From a checkpoint of a small mixture-of-experts model trained on Wikipedia.
Size: 10 layers, width 128, vocabulary 7966, 14.6M parameters.
Experts: 96 experts in each of 10 layers, 32 SwiGLU neurons an expert, 8 picks a token, a softmax router.
Training: a variant of Muon for the experts, 288M tokens, 4397 steps.
Below are experts of layer 3 (counted from 0) of a mixture-of-experts language model. Rows are named router (the router's row for the expert), down (a neuron's output weights, with its number) and show model dimensions 0-127. Each number is 200 + 30 x the weight over its row's rms, rounded and kept within 0 to 999.
After each expert's rows: "raises" lists some tokens whose logits its average output raises strongly, later layers aside. This comes from a sample of Wikipedia text that the model never trained on.

# expert 54
router,223,185,217,221,192,237,211,240,203,188,144,249,206,210,230,230,200,168,292,238,208,219,193,241,169,205,140,240,196,205,230,199,208,225,223,210,168,191,182,271,204,270,204,189,208,217,188,165,188,197,187,187,204,185,215,146,183,227,176,135,206,235,173,217,167,216,215,189,225,187,192,177,232,208,149,153,220,202,229,169,210,220,181,239,203,199,242,176,209,222,148,186,189,189,142,215,202,173,162,194,157,156,220,170,209,154,225,191,166,244,203,223,214,222,178,216,124,227,179,198,163,150,231,218,187,247,220,257
down0,194,189,195,221,183,206,233,173,229,229,217,233,205,211,233,228,225,188,173,226,183,212,246,186,225,228,257,274,208,208,196,145,225,237,203,159,263,212,206,196,160,170,244,233,189,228,157,194,205,265,211,215,181,154,250,188,209,201,279,191,231,186,226,168,225,194,236,179,146,151,210,186,243,200,107,160,232,185,210,217,206,167,183,220,208,226,222,224,232,165,178,202,165,199,181,193,193,180,205,209,184,229,161,169,147,140,200,179,236,218,209,188,198,202,169,200,188,151,174,163,232,207,227,221,216,162,247,199
down1,176,157,245,199,229,181,217,152,226,158,117,191,205,236,232,217,194,176,238,178,190,233,193,128,177,152,186,185,179,242,169,151,149,190,218,217,221,250,161,157,213,208,129,208,192,190,247,162,198,224,204,215,173,178,204,235,178,211,205,240,179,244,157,195,157,211,190,204,166,224,180,154,191,163,227,157,169,232,282,191,185,179,188,211,136,184,229,196,182,187,172,206,211,173,190,198,158,166,225,229,188,182,190,210,220,207,195,179,203,241,218,231,199,182,190,240,211,212,237,183,247,178,254,203,216,156,173,193
down2,177,200,114,198,216,212,178,193,177,210,175,218,177,273,206,137,207,221,222,187,242,225,197,231,251,198,220,177,195,208,141,153,221,171,182,236,176,191,228,185,214,223,238,256,217,208,239,224,245,187,198,257,199,186,156,231,206,189,225,201,172,164,211,187,142,203,191,209,216,234,174,200,213,161,232,172,225,183,195,188,114,238,199,145,174,196,175,158,180,237,160,176,197,224,168,220,163,195,224,173,217,209,241,193,199,180,174,184,229,165,213,225,183,250,158,153,206,281,213,184,208,200,222,210,183,175,225,168
raises: "rd", "6", "rib", "nd", "ell", "ri"

# expert 42
router,261,199,264,197,176,196,194,237,228,168,153,201,222,227,263,163,219,200,215,276,182,221,222,246,187,209,205,240,156,248,226,173,227,239,224,220,172,154,190,244,267,234,219,192,188,209,165,212,172,163,240,199,164,191,207,185,200,186,190,183,168,240,155,237,180,242,228,185,233,205,192,176,222,254,181,207,213,168,217,188,228,230,176,220,217,176,221,161,197,231,213,138,200,199,201,230,212,170,177,189,179,190,215,182,229,161,199,195,161,227,244,204,219,198,166,213,142,233,154,198,194,213,256,198,210,229,243,263
down0,220,199,220,211,170,165,236,235,227,211,215,205,191,185,135,252,191,209,193,200,202,222,199,178,187,187,198,167,224,167,202,143,211,174,184,222,212,224,202,146,255,175,187,247,175,202,175,228,170,226,188,206,301,176,214,182,220,199,190,239,211,160,223,169,156,188,136,243,191,194,148,200,218,237,183,190,249,295,172,212,217,200,194,183,190,105,183,199,173,191,247,173,223,204,184,219,201,194,211,215,232,161,224,190,152,226,202,162,173,243,190,193,226,200,187,162,185,171,170,219,187,177,198,152,214,147,185,219
down1,174,235,197,183,248,167,234,222,187,185,189,222,197,210,185,216,198,202,189,202,177,179,170,185,283,190,260,216,162,233,207,244,194,249,143,204,183,179,213,194,121,168,230,209,200,215,236,144,247,217,193,200,182,166,165,198,131,164,203,201,132,246,179,193,226,208,184,207,123,170,229,192,181,189,236,179,242,191,224,205,183,170,205,170,182,218,185,197,151,181,236,205,201,225,241,181,212,189,219,193,220,196,185,207,220,230,213,156,153,237,204,175,261,232,162,227,237,217,226,189,161,134,211,249,176,192,210,211
down2,174,186,216,162,198,227,240,204,196,201,214,200,241,202,224,261,195,199,201,223,196,266,143,219,205,247,143,202,252,202,202,212,196,196,153,210,174,180,197,177,217,161,164,213,251,166,258,147,258,203,233,198,193,202,178,205,167,185,171,166,201,186,202,194,217,188,188,238,177,229,163,215,239,163,164,133,286,166,200,216,208,179,211,220,245,267,238,181,191,198,216,178,164,206,196,206,193,210,176,226,204,175,235,181,190,272,215,194,190,188,216,241,247,187,187,240,233,192,217,186,198,195,200,264,142,161,218,166
raises: " from", " with", " between", ",", " in", " to"

# expert 38
router,210,194,202,228,211,206,215,210,198,190,183,226,222,184,214,234,192,210,212,197,248,208,194,226,125,176,182,232,187,236,245,199,237,190,211,234,201,194,150,242,197,240,234,192,221,251,175,182,173,158,208,183,173,190,224,149,188,224,191,197,240,188,182,240,200,219,239,169,212,196,174,113,201,267,162,186,234,156,263,210,281,236,184,230,226,165,208,175,227,244,216,161,228,227,166,192,221,198,187,137,204,175,207,174,254,163,250,205,173,223,231,209,229,208,171,208,173,243,192,156,187,158,194,240,160,222,220,215
down0,174,186,225,178,248,217,235,251,232,216,212,230,155,167,194,224,173,208,216,219,175,215,230,207,143,177,205,235,192,199,242,204,175,204,137,160,182,161,210,143,185,170,237,190,212,204,151,163,182,205,199,227,194,240,238,174,206,226,175,176,135,217,165,236,197,179,254,226,181,185,166,134,172,171,140,199,207,168,197,232,217,182,164,160,258,174,192,216,189,224,187,216,175,201,212,216,226,215,166,178,168,227,216,158,227,189,194,203,230,239,155,247,208,218,214,250,195,232,170,239,246,212,224,274,218,226,201,156
down1,197,211,233,192,165,174,214,177,199,177,203,228,209,225,152,185,162,205,207,196,197,137,193,225,201,214,201,240,168,226,194,260,211,235,149,179,178,238,174,238,248,177,169,221,171,169,214,218,169,223,179,208,196,160,167,239,174,242,209,165,208,242,255,196,224,191,202,201,223,195,151,243,193,228,194,234,254,199,215,191,248,209,264,220,171,152,206,247,220,128,151,139,221,206,227,206,208,219,192,220,182,170,239,236,256,171,228,212,194,206,136,188,221,229,278,184,203,225,222,206,196,219,228,155,235,215,204,209
down2,196,206,216,240,180,162,217,206,200,192,200,169,233,214,249,165,205,157,290,192,238,222,205,199,205,192,221,190,178,158,143,239,138,210,191,242,213,190,219,167,157,205,236,147,245,220,226,174,181,237,199,164,194,176,182,199,192,196,193,198,218,183,155,251,196,235,128,210,183,217,237,135,170,199,172,197,221,200,221,269,261,183,221,203,176,215,221,168,178,240,173,233,201,225,136,192,188,177,209,220,163,193,166,201,226,202,181,190,224,203,219,195,153,185,203,175,153,159,181,164,244,191,242,219,183,159,242,235
raises: "),", " and", " or", ")", ",", ")."

# expert 58
router,225,173,248,222,189,212,251,226,211,138,130,212,223,218,246,217,204,189,234,204,199,213,230,222,151,178,169,197,201,214,236,182,216,214,231,229,192,175,214,210,222,244,244,199,209,225,203,189,208,187,203,173,177,196,237,145,176,210,146,128,213,231,139,229,163,222,224,188,216,209,175,171,248,249,202,174,235,195,213,179,223,262,183,241,216,155,254,182,247,191,193,161,211,218,145,217,238,184,158,206,184,149,230,143,223,176,219,199,178,213,206,208,198,195,188,214,171,245,188,163,194,190,233,216,151,235,215,263
down0,211,198,104,185,205,210,196,153,214,199,188,194,141,194,182,232,221,201,229,149,195,186,198,228,183,209,193,191,177,201,190,231,228,204,176,195,166,153,216,160,136,213,188,114,215,178,182,252,187,165,217,174,224,196,161,212,201,186,226,199,227,188,160,184,205,178,203,142,203,226,204,172,180,206,154,157,255,194,230,240,176,178,209,250,214,175,216,215,237,172,189,236,152,231,182,206,186,175,170,204,229,157,278,233,139,206,235,246,189,176,225,203,146,233,188,212,217,160,170,221,236,153,229,209,170,215,218,201
down1,214,165,168,161,226,185,210,176,218,261,232,211,221,194,175,174,205,190,203,152,204,194,161,187,184,258,205,241,237,200,226,181,205,238,190,227,209,170,151,272,209,186,246,205,208,167,195,264,185,229,162,223,235,204,177,199,249,184,205,240,224,241,250,176,193,232,222,184,212,158,236,227,225,201,195,252,206,214,142,191,205,251,169,192,216,247,147,192,203,267,198,182,209,178,191,202,188,190,202,201,207,259,165,224,168,179,115,187,208,207,185,196,182,209,233,206,164,223,243,189,152,148,172,172,184,154,163,203
down2,169,162,236,153,201,164,176,170,207,242,226,164,217,191,228,191,181,217,210,203,207,208,113,240,221,210,199,192,203,179,193,149,259,203,193,196,256,121,185,141,251,231,233,160,189,212,197,291,205,192,206,194,219,216,213,183,210,177,201,224,223,216,168,201,228,192,173,214,204,151,186,226,221,221,234,153,240,192,229,172,248,203,152,194,190,145,175,187,240,205,214,185,205,253,212,222,204,258,195,147,222,170,219,209,228,192,195,210,206,216,190,127,166,171,211,166,203,167,218,221,179,194,255,216,242,205,205,208
raises: "0", "2", "3", "A", "6", "4"

# expert 0
router,243,172,220,203,187,216,176,256,212,186,169,230,232,212,239,188,218,179,264,271,232,219,238,213,184,192,156,222,188,209,232,186,216,229,284,213,175,164,198,219,199,250,202,209,235,203,141,169,191,167,197,148,191,162,286,179,183,217,163,164,225,251,185,198,176,213,216,179,231,179,200,201,249,198,194,171,228,198,241,222,250,260,180,219,249,156,219,182,211,185,180,161,185,198,163,211,216,189,175,154,176,209,283,163,229,190,214,194,189,213,197,211,242,227,186,237,162,229,191,195,161,200,192,223,192,200,205,201
down0,203,228,194,171,194,220,190,171,223,213,237,192,228,170,197,228,217,186,190,146,206,233,107,196,173,219,161,185,191,176,222,183,210,208,242,241,230,143,228,255,177,192,170,186,218,221,160,230,205,250,241,168,199,209,154,168,198,223,202,213,164,146,179,200,134,206,224,188,232,242,220,172,195,208,166,219,209,223,210,170,242,209,152,248,190,176,244,223,200,219,253,242,285,200,231,204,242,203,208,229,216,189,229,210,172,238,199,171,240,251,214,220,204,219,238,207,219,239,262,241,213,194,220,184,207,197,212,148
down1,187,146,248,171,250,218,183,177,176,170,229,212,170,188,198,267,174,203,236,191,195,187,219,221,196,225,170,178,205,208,173,224,224,180,198,185,246,241,187,170,296,160,248,263,227,222,200,240,224,166,251,203,185,200,224,259,184,166,180,175,213,204,193,198,207,205,199,206,207,199,176,247,186,182,238,210,185,170,141,193,223,192,231,254,181,194,170,172,229,207,223,180,183,265,229,104,163,205,198,150,179,182,234,193,176,253,151,191,241,149,198,183,217,190,183,189,175,210,200,237,194,214,216,185,205,212,166,189
down2,162,209,213,160,183,247,195,200,229,226,146,203,230,214,205,226,209,204,181,210,209,207,161,212,212,228,227,208,278,230,174,237,257,180,227,218,186,161,160,184,266,175,216,227,210,181,243,162,148,219,209,172,193,195,201,199,166,209,168,192,242,257,152,209,197,207,179,211,201,212,195,247,215,198,165,212,163,115,221,176,236,149,179,226,178,219,242,202,208,223,188,266,204,200,182,247,169,204,151,179,172,171,194,209,203,213,236,190,128,135,205,234,189,183,189,247,190,187,161,228,189,155,179,237,170,199,232,201
raises: ";", "For", ":", "I"

# expert 37
router,259,203,250,213,209,196,205,226,265,178,143,223,222,224,243,193,214,197,263,257,218,250,242,209,188,179,187,198,204,225,218,151,200,239,247,215,191,197,174,242,221,220,252,207,226,193,210,179,187,140,204,161,154,167,198,148,192,261,181,178,219,206,195,230,194,210,201,178,236,199,190,179,236,208,199,163,235,165,248,178,248,213,153,226,214,165,210,188,183,208,216,163,186,238,133,246,257,175,189,172,176,194,218,186,219,154,253,183,200,219,201,209,232,206,203,222,185,247,165,160,185,217,207,258,166,214,195,223
down0,204,240,172,205,230,178,198,265,195,213,165,168,179,185,174,258,186,174,233,209,190,173,164,226,211,182,265,194,254,180,212,153,140,221,229,199,232,231,252,227,161,167,168,169,201,191,244,244,189,179,173,208,266,195,179,186,175,226,213,199,173,191,237,222,166,201,150,179,251,208,214,230,218,215,199,177,220,175,180,148,210,197,192,195,184,240,226,234,157,150,202,243,203,194,229,238,202,220,245,177,158,247,248,214,242,233,227,154,204,227,197,188,154,189,245,211,262,225,174,218,200,203,224,165,208,209,158,198
down1,217,156,147,212,186,213,183,177,118,265,188,190,160,199,219,148,185,211,166,189,222,159,224,174,184,170,222,178,159,245,229,235,205,223,194,183,194,197,187,186,246,236,184,219,172,139,154,205,171,178,206,190,244,196,173,228,234,172,187,190,183,179,225,208,177,174,188,242,169,222,254,168,196,205,205,260,195,226,214,224,217,199,146,192,261,197,153,237,185,262,148,201,173,191,227,163,112,216,217,195,191,228,200,149,202,215,210,195,241,206,278,196,219,201,189,229,209,216,183,225,207,190,206,153,225,206,195,182
down2,186,188,174,198,204,167,215,217,228,194,203,185,140,184,190,205,196,196,255,194,189,176,200,195,283,208,142,174,107,217,167,190,220,139,231,184,160,169,193,197,168,170,199,178,214,224,206,248,227,216,206,229,171,210,172,189,222,197,195,233,200,188,197,275,191,215,227,181,154,158,254,168,228,263,255,159,287,213,213,176,216,181,160,210,194,179,218,217,209,241,215,221,167,221,158,209,204,201,196,226,181,189,183,233,161,182,177,234,235,198,195,200,168,242,224,159,205,222,189,216,258,195,217,192,184,238,235,160
raises: "|", "Note", "-", "Or"

# expert 78
router,205,157,239,257,179,224,217,186,232,171,162,221,212,193,228,222,208,213,237,238,198,207,257,209,167,185,155,187,174,222,211,168,213,235,210,222,202,202,240,229,228,208,208,252,228,225,187,173,194,172,205,185,213,177,195,158,140,205,202,138,192,208,168,242,138,210,254,175,235,164,181,161,217,196,164,192,201,198,249,188,226,203,155,194,219,160,238,181,238,219,162,192,214,245,185,283,270,201,149,203,150,185,241,174,237,161,223,178,161,175,252,215,204,236,199,219,141,189,188,201,189,185,205,241,226,204,211,212
down0,174,190,163,242,186,232,228,157,214,217,201,153,191,196,197,226,212,198,154,200,187,195,182,214,217,204,232,181,163,265,171,215,174,167,173,241,213,215,200,252,163,215,230,149,175,266,183,132,191,233,188,217,203,213,212,265,172,229,182,212,242,224,180,250,181,245,202,179,216,200,210,195,223,189,189,204,195,184,203,213,193,202,233,205,164,223,181,172,179,209,232,207,210,183,169,241,234,220,265,273,128,163,196,258,167,233,229,199,210,174,162,210,149,206,190,201,253,243,175,205,214,193,217,258,204,188,201,272
down1,193,187,194,190,204,136,222,200,145,224,230,194,250,195,183,244,200,137,180,231,225,253,132,203,184,191,184,215,216,220,201,213,249,214,205,189,213,187,208,147,170,212,180,237,223,225,173,200,163,208,188,183,178,154,254,275,231,211,142,227,140,185,201,215,173,238,219,201,174,197,193,226,202,224,200,221,184,128,261,207,143,213,162,210,236,236,240,236,185,233,192,234,175,236,165,205,173,174,189,139,224,242,172,219,184,198,232,218,192,190,210,191,121,217,192,248,230,207,186,205,185,202,207,194,228,201,195,231
down2,173,179,193,176,239,176,173,175,157,191,197,159,190,202,210,243,200,232,210,205,210,188,210,203,170,212,194,209,201,177,245,206,218,180,150,204,227,144,176,167,187,192,217,210,189,193,188,199,266,224,123,189,180,218,201,183,203,189,131,215,206,138,161,170,226,200,191,261,169,222,190,213,182,186,183,206,218,161,230,186,236,189,168,166,248,163,232,192,231,259,239,208,176,231,180,227,231,243,206,158,210,265,185,236,165,247,191,214,214,183,227,256,201,176,163,197,136,249,231,167,166,141,241,191,207,245,226,223
raises: "es", ":", "eds"

# expert 24
router,230,192,221,217,175,233,243,214,226,170,146,184,243,194,211,224,197,150,224,267,213,249,241,190,193,196,181,198,148,202,217,175,195,208,179,197,177,155,178,263,215,201,212,235,223,255,168,186,206,180,221,146,162,188,188,160,206,219,184,162,191,212,158,233,172,269,218,165,223,178,192,191,197,211,191,157,215,192,180,189,210,176,140,242,201,165,230,173,212,189,190,138,191,187,174,251,281,136,163,180,180,184,237,151,246,139,226,198,189,218,180,225,218,206,189,213,149,221,183,191,189,181,170,220,181,212,202,233
down0,218,197,188,175,196,215,215,181,219,251,168,226,215,188,150,242,177,257,223,185,199,217,191,178,184,183,211,178,233,215,143,171,238,188,142,156,169,150,133,178,204,210,214,190,227,205,233,255,233,236,226,172,189,187,194,214,253,194,141,239,258,173,222,185,215,264,153,204,233,267,165,196,175,173,181,210,235,194,166,215,172,176,237,226,207,248,231,192,213,205,172,224,218,208,222,217,227,203,210,227,212,252,180,158,235,214,235,188,194,185,111,235,216,243,209,232,180,182,175,193,193,207,192,228,166,230,193,227
down1,169,206,237,182,217,181,187,193,235,170,186,125,183,185,243,159,239,193,266,226,171,179,192,213,210,211,222,224,146,214,181,175,195,209,199,202,179,199,169,188,175,203,182,186,229,205,211,261,228,151,231,232,152,227,142,127,219,190,219,199,210,213,226,202,185,169,198,235,169,230,227,205,200,171,173,187,144,227,214,154,191,185,170,263,209,173,208,193,191,201,251,168,212,203,201,232,251,233,141,218,153,150,227,165,187,218,231,257,191,211,209,146,208,206,188,228,173,255,183,169,186,197,128,188,199,179,241,216
down2,199,235,170,272,239,130,228,158,197,275,183,180,180,226,195,172,186,167,254,204,193,145,186,192,183,189,219,237,117,165,232,226,227,211,197,198,212,243,211,180,169,247,171,209,221,165,147,232,186,259,164,230,171,198,223,225,211,144,180,203,174,240,207,163,205,181,210,226,237,204,194,221,159,225,187,152,174,191,200,215,228,204,226,136,180,226,186,223,202,228,211,201,197,171,163,271,206,189,152,227,162,223,201,206,208,181,226,213,189,215,219,234,236,231,212,173,231,192,224,244,231,215,173,195,232,212,178,192
raises: " in", " &", " and"

# expert 11
router,213,198,265,212,165,207,190,197,210,174,138,205,230,204,257,219,225,145,264,213,204,237,190,243,199,176,146,234,186,213,210,189,270,191,229,212,176,197,202,273,247,264,213,209,217,202,181,182,207,164,205,165,153,175,252,124,168,214,193,157,198,237,176,204,175,214,225,192,214,207,180,181,196,191,185,193,198,201,217,177,234,254,176,219,216,180,259,179,207,213,192,178,207,235,149,192,217,186,179,180,191,173,224,157,223,166,203,159,196,210,201,240,246,208,194,217,140,269,174,185,196,169,247,241,188,183,219,209
down0,211,232,199,197,167,193,222,161,221,157,233,177,174,222,217,183,193,124,167,209,181,201,183,228,218,176,221,207,248,183,223,180,171,262,183,232,207,195,178,112,218,174,242,226,195,244,176,164,270,216,210,214,217,226,257,238,216,191,204,169,172,215,229,171,204,220,186,157,180,235,187,236,178,194,211,184,197,197,195,157,206,177,185,232,165,248,177,185,213,232,206,183,152,200,203,219,239,219,193,176,234,232,229,158,138,261,199,265,202,214,221,171,245,238,218,160,140,197,223,240,215,171,241,174,201,193,226,171
down1,244,208,168,235,237,171,199,255,236,214,162,219,172,228,234,241,138,246,204,196,208,273,242,200,217,175,202,207,167,241,187,170,184,201,218,264,167,244,225,208,195,186,230,219,211,179,224,204,200,228,178,191,203,205,178,193,193,222,186,182,236,212,204,219,169,210,233,231,210,205,168,226,211,151,254,236,182,208,207,169,266,188,247,226,244,215,223,144,245,269,219,199,183,204,209,218,212,199,184,202,212,230,240,199,236,172,201,207,268,207,228,144,219,236,168,231,248,179,147,235,192,187,189,258,218,230,228,217
down2,200,227,209,216,166,246,196,202,196,264,190,207,193,201,139,179,214,189,154,195,240,242,169,267,230,101,173,227,215,177,196,229,216,191,140,253,170,212,194,212,210,205,259,173,228,184,137,205,200,237,243,194,179,221,199,227,213,225,180,228,227,218,186,206,205,242,215,166,216,213,208,201,186,208,183,193,159,212,222,150,253,203,196,149,199,265,216,212,183,147,208,218,168,171,189,208,229,237,225,264,175,188,234,176,207,234,196,225,216,154,247,200,142,230,206,186,251,174,188,228,202,214,225,206,193,217,214,164
raises: "ges", " Preceded", "pped", "enced", "ently", "ging"

# expert 73
router,191,155,226,210,148,209,225,211,191,159,174,218,230,245,235,184,209,159,250,222,210,202,188,220,152,176,125,239,194,192,205,207,223,236,198,265,188,165,204,219,211,225,235,218,222,209,191,152,206,205,234,156,170,188,217,177,115,215,178,187,208,196,183,238,162,226,219,184,229,177,157,181,238,202,174,160,198,173,262,187,200,193,200,212,252,201,241,174,221,239,163,190,252,271,197,191,227,224,133,199,167,217,220,189,242,187,220,156,197,175,200,244,225,217,201,191,187,243,159,162,185,183,251,208,168,214,214,240
down0,212,200,204,239,198,213,208,211,219,230,190,170,189,216,188,149,235,180,252,190,193,233,234,207,198,134,176,197,287,160,199,213,227,158,189,196,173,167,216,202,189,227,217,209,212,222,234,264,160,185,166,194,252,213,215,261,178,153,176,211,256,207,243,215,200,218,229,157,195,237,153,159,202,153,218,154,178,193,189,261,198,132,197,161,210,231,232,244,186,199,208,238,229,219,201,184,201,209,194,201,214,221,221,207,150,214,258,153,224,169,212,190,158,185,206,176,137,195,166,228,190,238,238,220,216,179,223,236
down1,213,233,188,214,145,204,207,165,175,195,95,234,192,197,250,250,231,193,169,217,223,197,131,173,202,180,155,189,224,159,183,212,228,216,181,177,215,185,237,184,183,201,189,175,210,150,246,118,219,210,201,191,160,206,173,237,216,247,226,189,199,221,158,199,260,184,234,154,213,197,174,173,201,258,153,214,152,167,265,193,208,172,222,220,175,180,226,188,221,209,179,224,225,179,214,176,234,197,195,233,207,209,197,174,207,197,186,185,203,229,188,228,196,204,247,191,208,273,175,210,210,204,164,271,194,155,212,185
down2,238,188,228,181,169,225,210,170,185,190,167,202,213,214,213,215,196,247,186,201,181,266,219,138,157,217,170,209,202,214,191,232,204,209,248,166,173,179,234,227,168,200,157,177,194,190,247,220,146,185,149,215,207,206,188,170,212,183,206,200,229,227,239,173,230,199,193,213,200,231,253,208,219,213,211,165,199,201,161,218,179,137,149,230,235,215,160,193,270,188,186,128,139,212,213,217,211,256,193,204,201,213,154,167,216,214,238,201,138,178,210,235,167,216,219,173,272,221,260,214,144,205,202,141,198,208,210,173
raises: "s", ".", " and", ",", "a", " ("

# expert 56
router,232,183,217,223,186,268,191,246,197,172,179,205,200,233,216,207,202,187,234,205,218,217,200,249,159,194,197,205,198,215,219,178,201,218,235,228,165,211,221,292,217,275,227,207,197,199,134,182,173,167,221,203,167,182,230,179,183,224,168,152,198,237,157,236,159,214,252,180,204,177,186,172,234,222,190,170,217,197,230,203,219,248,185,254,205,170,211,160,219,190,190,161,197,222,120,225,219,174,182,211,183,141,227,160,206,151,211,203,157,239,231,209,218,242,179,232,161,232,188,134,195,168,213,224,181,207,211,252
down0,167,192,177,208,177,196,189,192,262,188,213,167,232,170,198,224,198,207,175,210,215,190,239,207,151,188,184,238,195,242,203,209,174,192,203,243,198,198,181,164,208,263,194,189,188,190,185,219,204,194,167,83,237,235,176,129,191,249,181,198,175,158,173,244,193,197,147,192,213,178,175,188,216,213,202,216,247,226,162,190,237,187,226,147,172,273,183,235,208,199,244,207,259,218,196,190,234,122,202,240,195,207,198,195,172,166,193,233,204,221,209,207,243,217,205,199,191,209,144,197,228,186,193,221,276,164,182,232
down1,194,241,253,212,137,150,185,183,220,246,154,175,240,216,161,154,191,229,277,265,228,173,212,235,245,199,197,162,207,214,202,192,176,238,173,184,182,223,137,218,188,237,220,192,225,222,212,194,232,190,171,179,202,192,186,134,177,262,220,195,237,206,167,176,204,208,174,209,186,196,214,147,165,151,181,230,207,203,179,178,126,170,239,225,200,202,214,222,210,183,162,210,230,244,195,170,159,220,204,188,163,205,213,194,249,176,175,189,222,206,232,152,231,215,256,198,191,177,186,180,238,232,192,181,254,214,180,225
down2,232,170,223,190,181,173,186,151,184,231,227,205,203,205,175,224,231,202,211,214,229,244,145,182,139,160,185,237,195,239,211,208,205,225,228,242,202,218,159,177,248,215,224,223,177,184,183,129,197,200,199,213,207,181,169,243,244,172,220,182,201,150,189,175,203,194,213,186,209,195,173,207,278,194,179,201,195,165,138,217,163,212,162,173,198,190,215,170,158,199,193,183,229,157,151,186,138,172,217,189,242,192,218,252,153,242,179,226,185,209,207,226,182,178,259,227,198,235,211,218,172,148,144,267,174,225,247,159
raises: "9", "7", "0", "8", "airs"

# expert 79
router,213,166,246,223,197,210,247,232,216,180,160,209,221,209,208,221,241,135,239,203,198,211,196,240,191,151,146,257,167,199,248,174,209,249,202,222,185,178,204,229,199,205,248,217,212,212,154,147,192,189,215,157,199,190,225,127,185,248,195,202,264,199,196,205,147,236,203,188,241,204,170,184,215,207,197,175,245,200,232,191,224,181,179,202,225,190,228,143,223,167,176,184,200,222,187,248,221,227,167,187,152,173,242,182,211,176,209,195,177,175,206,243,212,235,190,211,145,239,204,163,151,175,222,212,171,271,235,256
down0,174,195,245,187,138,148,202,212,190,207,245,228,169,217,198,133,168,205,229,186,163,200,201,147,174,167,267,243,193,249,207,206,209,258,200,200,194,200,273,224,181,152,168,196,218,138,208,232,247,191,141,256,177,193,226,201,168,201,172,205,247,185,236,208,171,207,236,180,265,153,218,168,200,208,202,212,218,178,152,219,245,225,203,208,182,172,163,198,180,201,186,189,184,157,188,233,197,221,202,197,168,192,201,224,162,229,202,221,171,229,200,158,189,218,180,229,245,160,186,212,195,198,221,153,247,255,178,185
down1,215,217,195,213,220,167,219,189,233,229,191,176,168,177,227,229,183,190,193,199,191,156,131,181,181,216,190,171,185,218,223,191,158,171,124,170,214,186,205,214,184,201,180,188,196,274,179,148,189,184,194,205,195,260,204,275,159,204,177,206,207,199,224,189,236,184,215,224,196,243,191,216,177,234,195,196,178,194,241,262,150,239,162,224,214,131,280,199,237,158,238,178,183,175,205,181,202,206,199,265,200,213,216,220,197,247,186,160,217,227,238,212,149,231,184,192,218,199,222,201,162,250,243,235,196,239,151,233
down2,228,210,273,243,186,189,194,206,215,196,197,195,173,179,218,246,184,185,214,231,142,185,170,208,229,225,247,222,221,214,186,190,196,188,224,195,249,222,183,254,201,194,164,194,147,201,211,258,223,162,249,258,187,198,211,245,235,238,193,190,177,218,160,209,185,174,166,211,185,174,200,189,209,220,237,180,194,199,165,223,277,234,187,217,266,193,160,219,258,233,225,184,191,202,223,153,183,197,175,189,162,198,221,258,167,186,203,237,168,221,160,202,195,236,232,224,200,132,159,246,233,186,184,157,249,222,161,164
raises: "out", "are", "ar", "op", "ars"

# expert 2
router,216,186,226,226,190,190,225,208,195,190,128,204,208,217,228,232,233,152,272,204,194,215,209,249,195,179,155,199,168,231,223,183,238,234,236,209,189,197,179,272,216,255,218,201,206,204,167,203,186,156,200,164,169,191,215,141,172,219,201,183,190,203,194,189,160,194,210,187,234,193,194,194,223,242,186,187,199,172,224,175,229,238,173,249,203,168,246,183,207,205,178,179,195,246,163,202,243,162,188,182,165,183,240,154,218,197,214,165,140,239,229,230,253,213,192,222,115,259,150,173,169,182,242,268,189,204,206,204
down0,184,182,219,189,169,143,214,205,163,235,219,188,180,202,249,201,198,207,209,197,218,207,150,202,214,173,233,211,222,214,211,207,159,245,149,192,190,223,244,262,79,224,161,192,209,191,158,202,195,192,193,222,196,208,187,253,181,245,231,202,224,178,260,226,217,194,201,177,236,193,191,178,192,209,195,178,184,228,239,149,208,152,129,201,206,244,174,208,214,192,142,171,230,208,165,174,206,176,258,212,194,172,230,233,179,226,173,228,216,189,204,164,119,207,224,167,166,250,169,231,195,222,198,181,233,175,189,202
down1,254,225,220,196,171,210,241,214,224,149,213,183,189,227,169,243,202,192,189,188,207,230,190,241,197,257,226,263,200,187,146,116,182,223,185,196,199,198,176,257,300,180,188,212,210,193,226,229,193,162,195,174,131,208,182,202,195,181,177,220,165,193,197,211,225,265,246,199,153,209,188,234,216,235,169,170,160,198,196,215,216,173,184,186,229,207,190,227,184,155,238,222,220,183,180,119,193,188,183,176,193,216,163,229,142,174,236,163,194,195,234,217,227,215,194,249,220,221,200,172,209,241,158,229,194,182,195,184
down2,206,200,250,176,194,191,163,199,273,204,162,258,198,185,200,226,170,219,189,160,175,183,173,190,142,194,245,210,233,230,228,216,172,251,214,210,209,168,189,198,220,182,166,214,170,212,160,164,176,212,209,224,190,219,206,201,175,245,240,221,206,158,223,204,185,244,236,157,236,193,218,177,183,188,234,146,196,189,210,155,174,180,208,206,211,222,166,222,216,210,237,147,236,160,250,198,217,158,297,232,247,200,204,209,124,182,186,199,179,203,140,166,200,184,171,187,231,151,227,231,157,181,187,160,183,236,225,203
raises: "ices", "\"\n", "icles"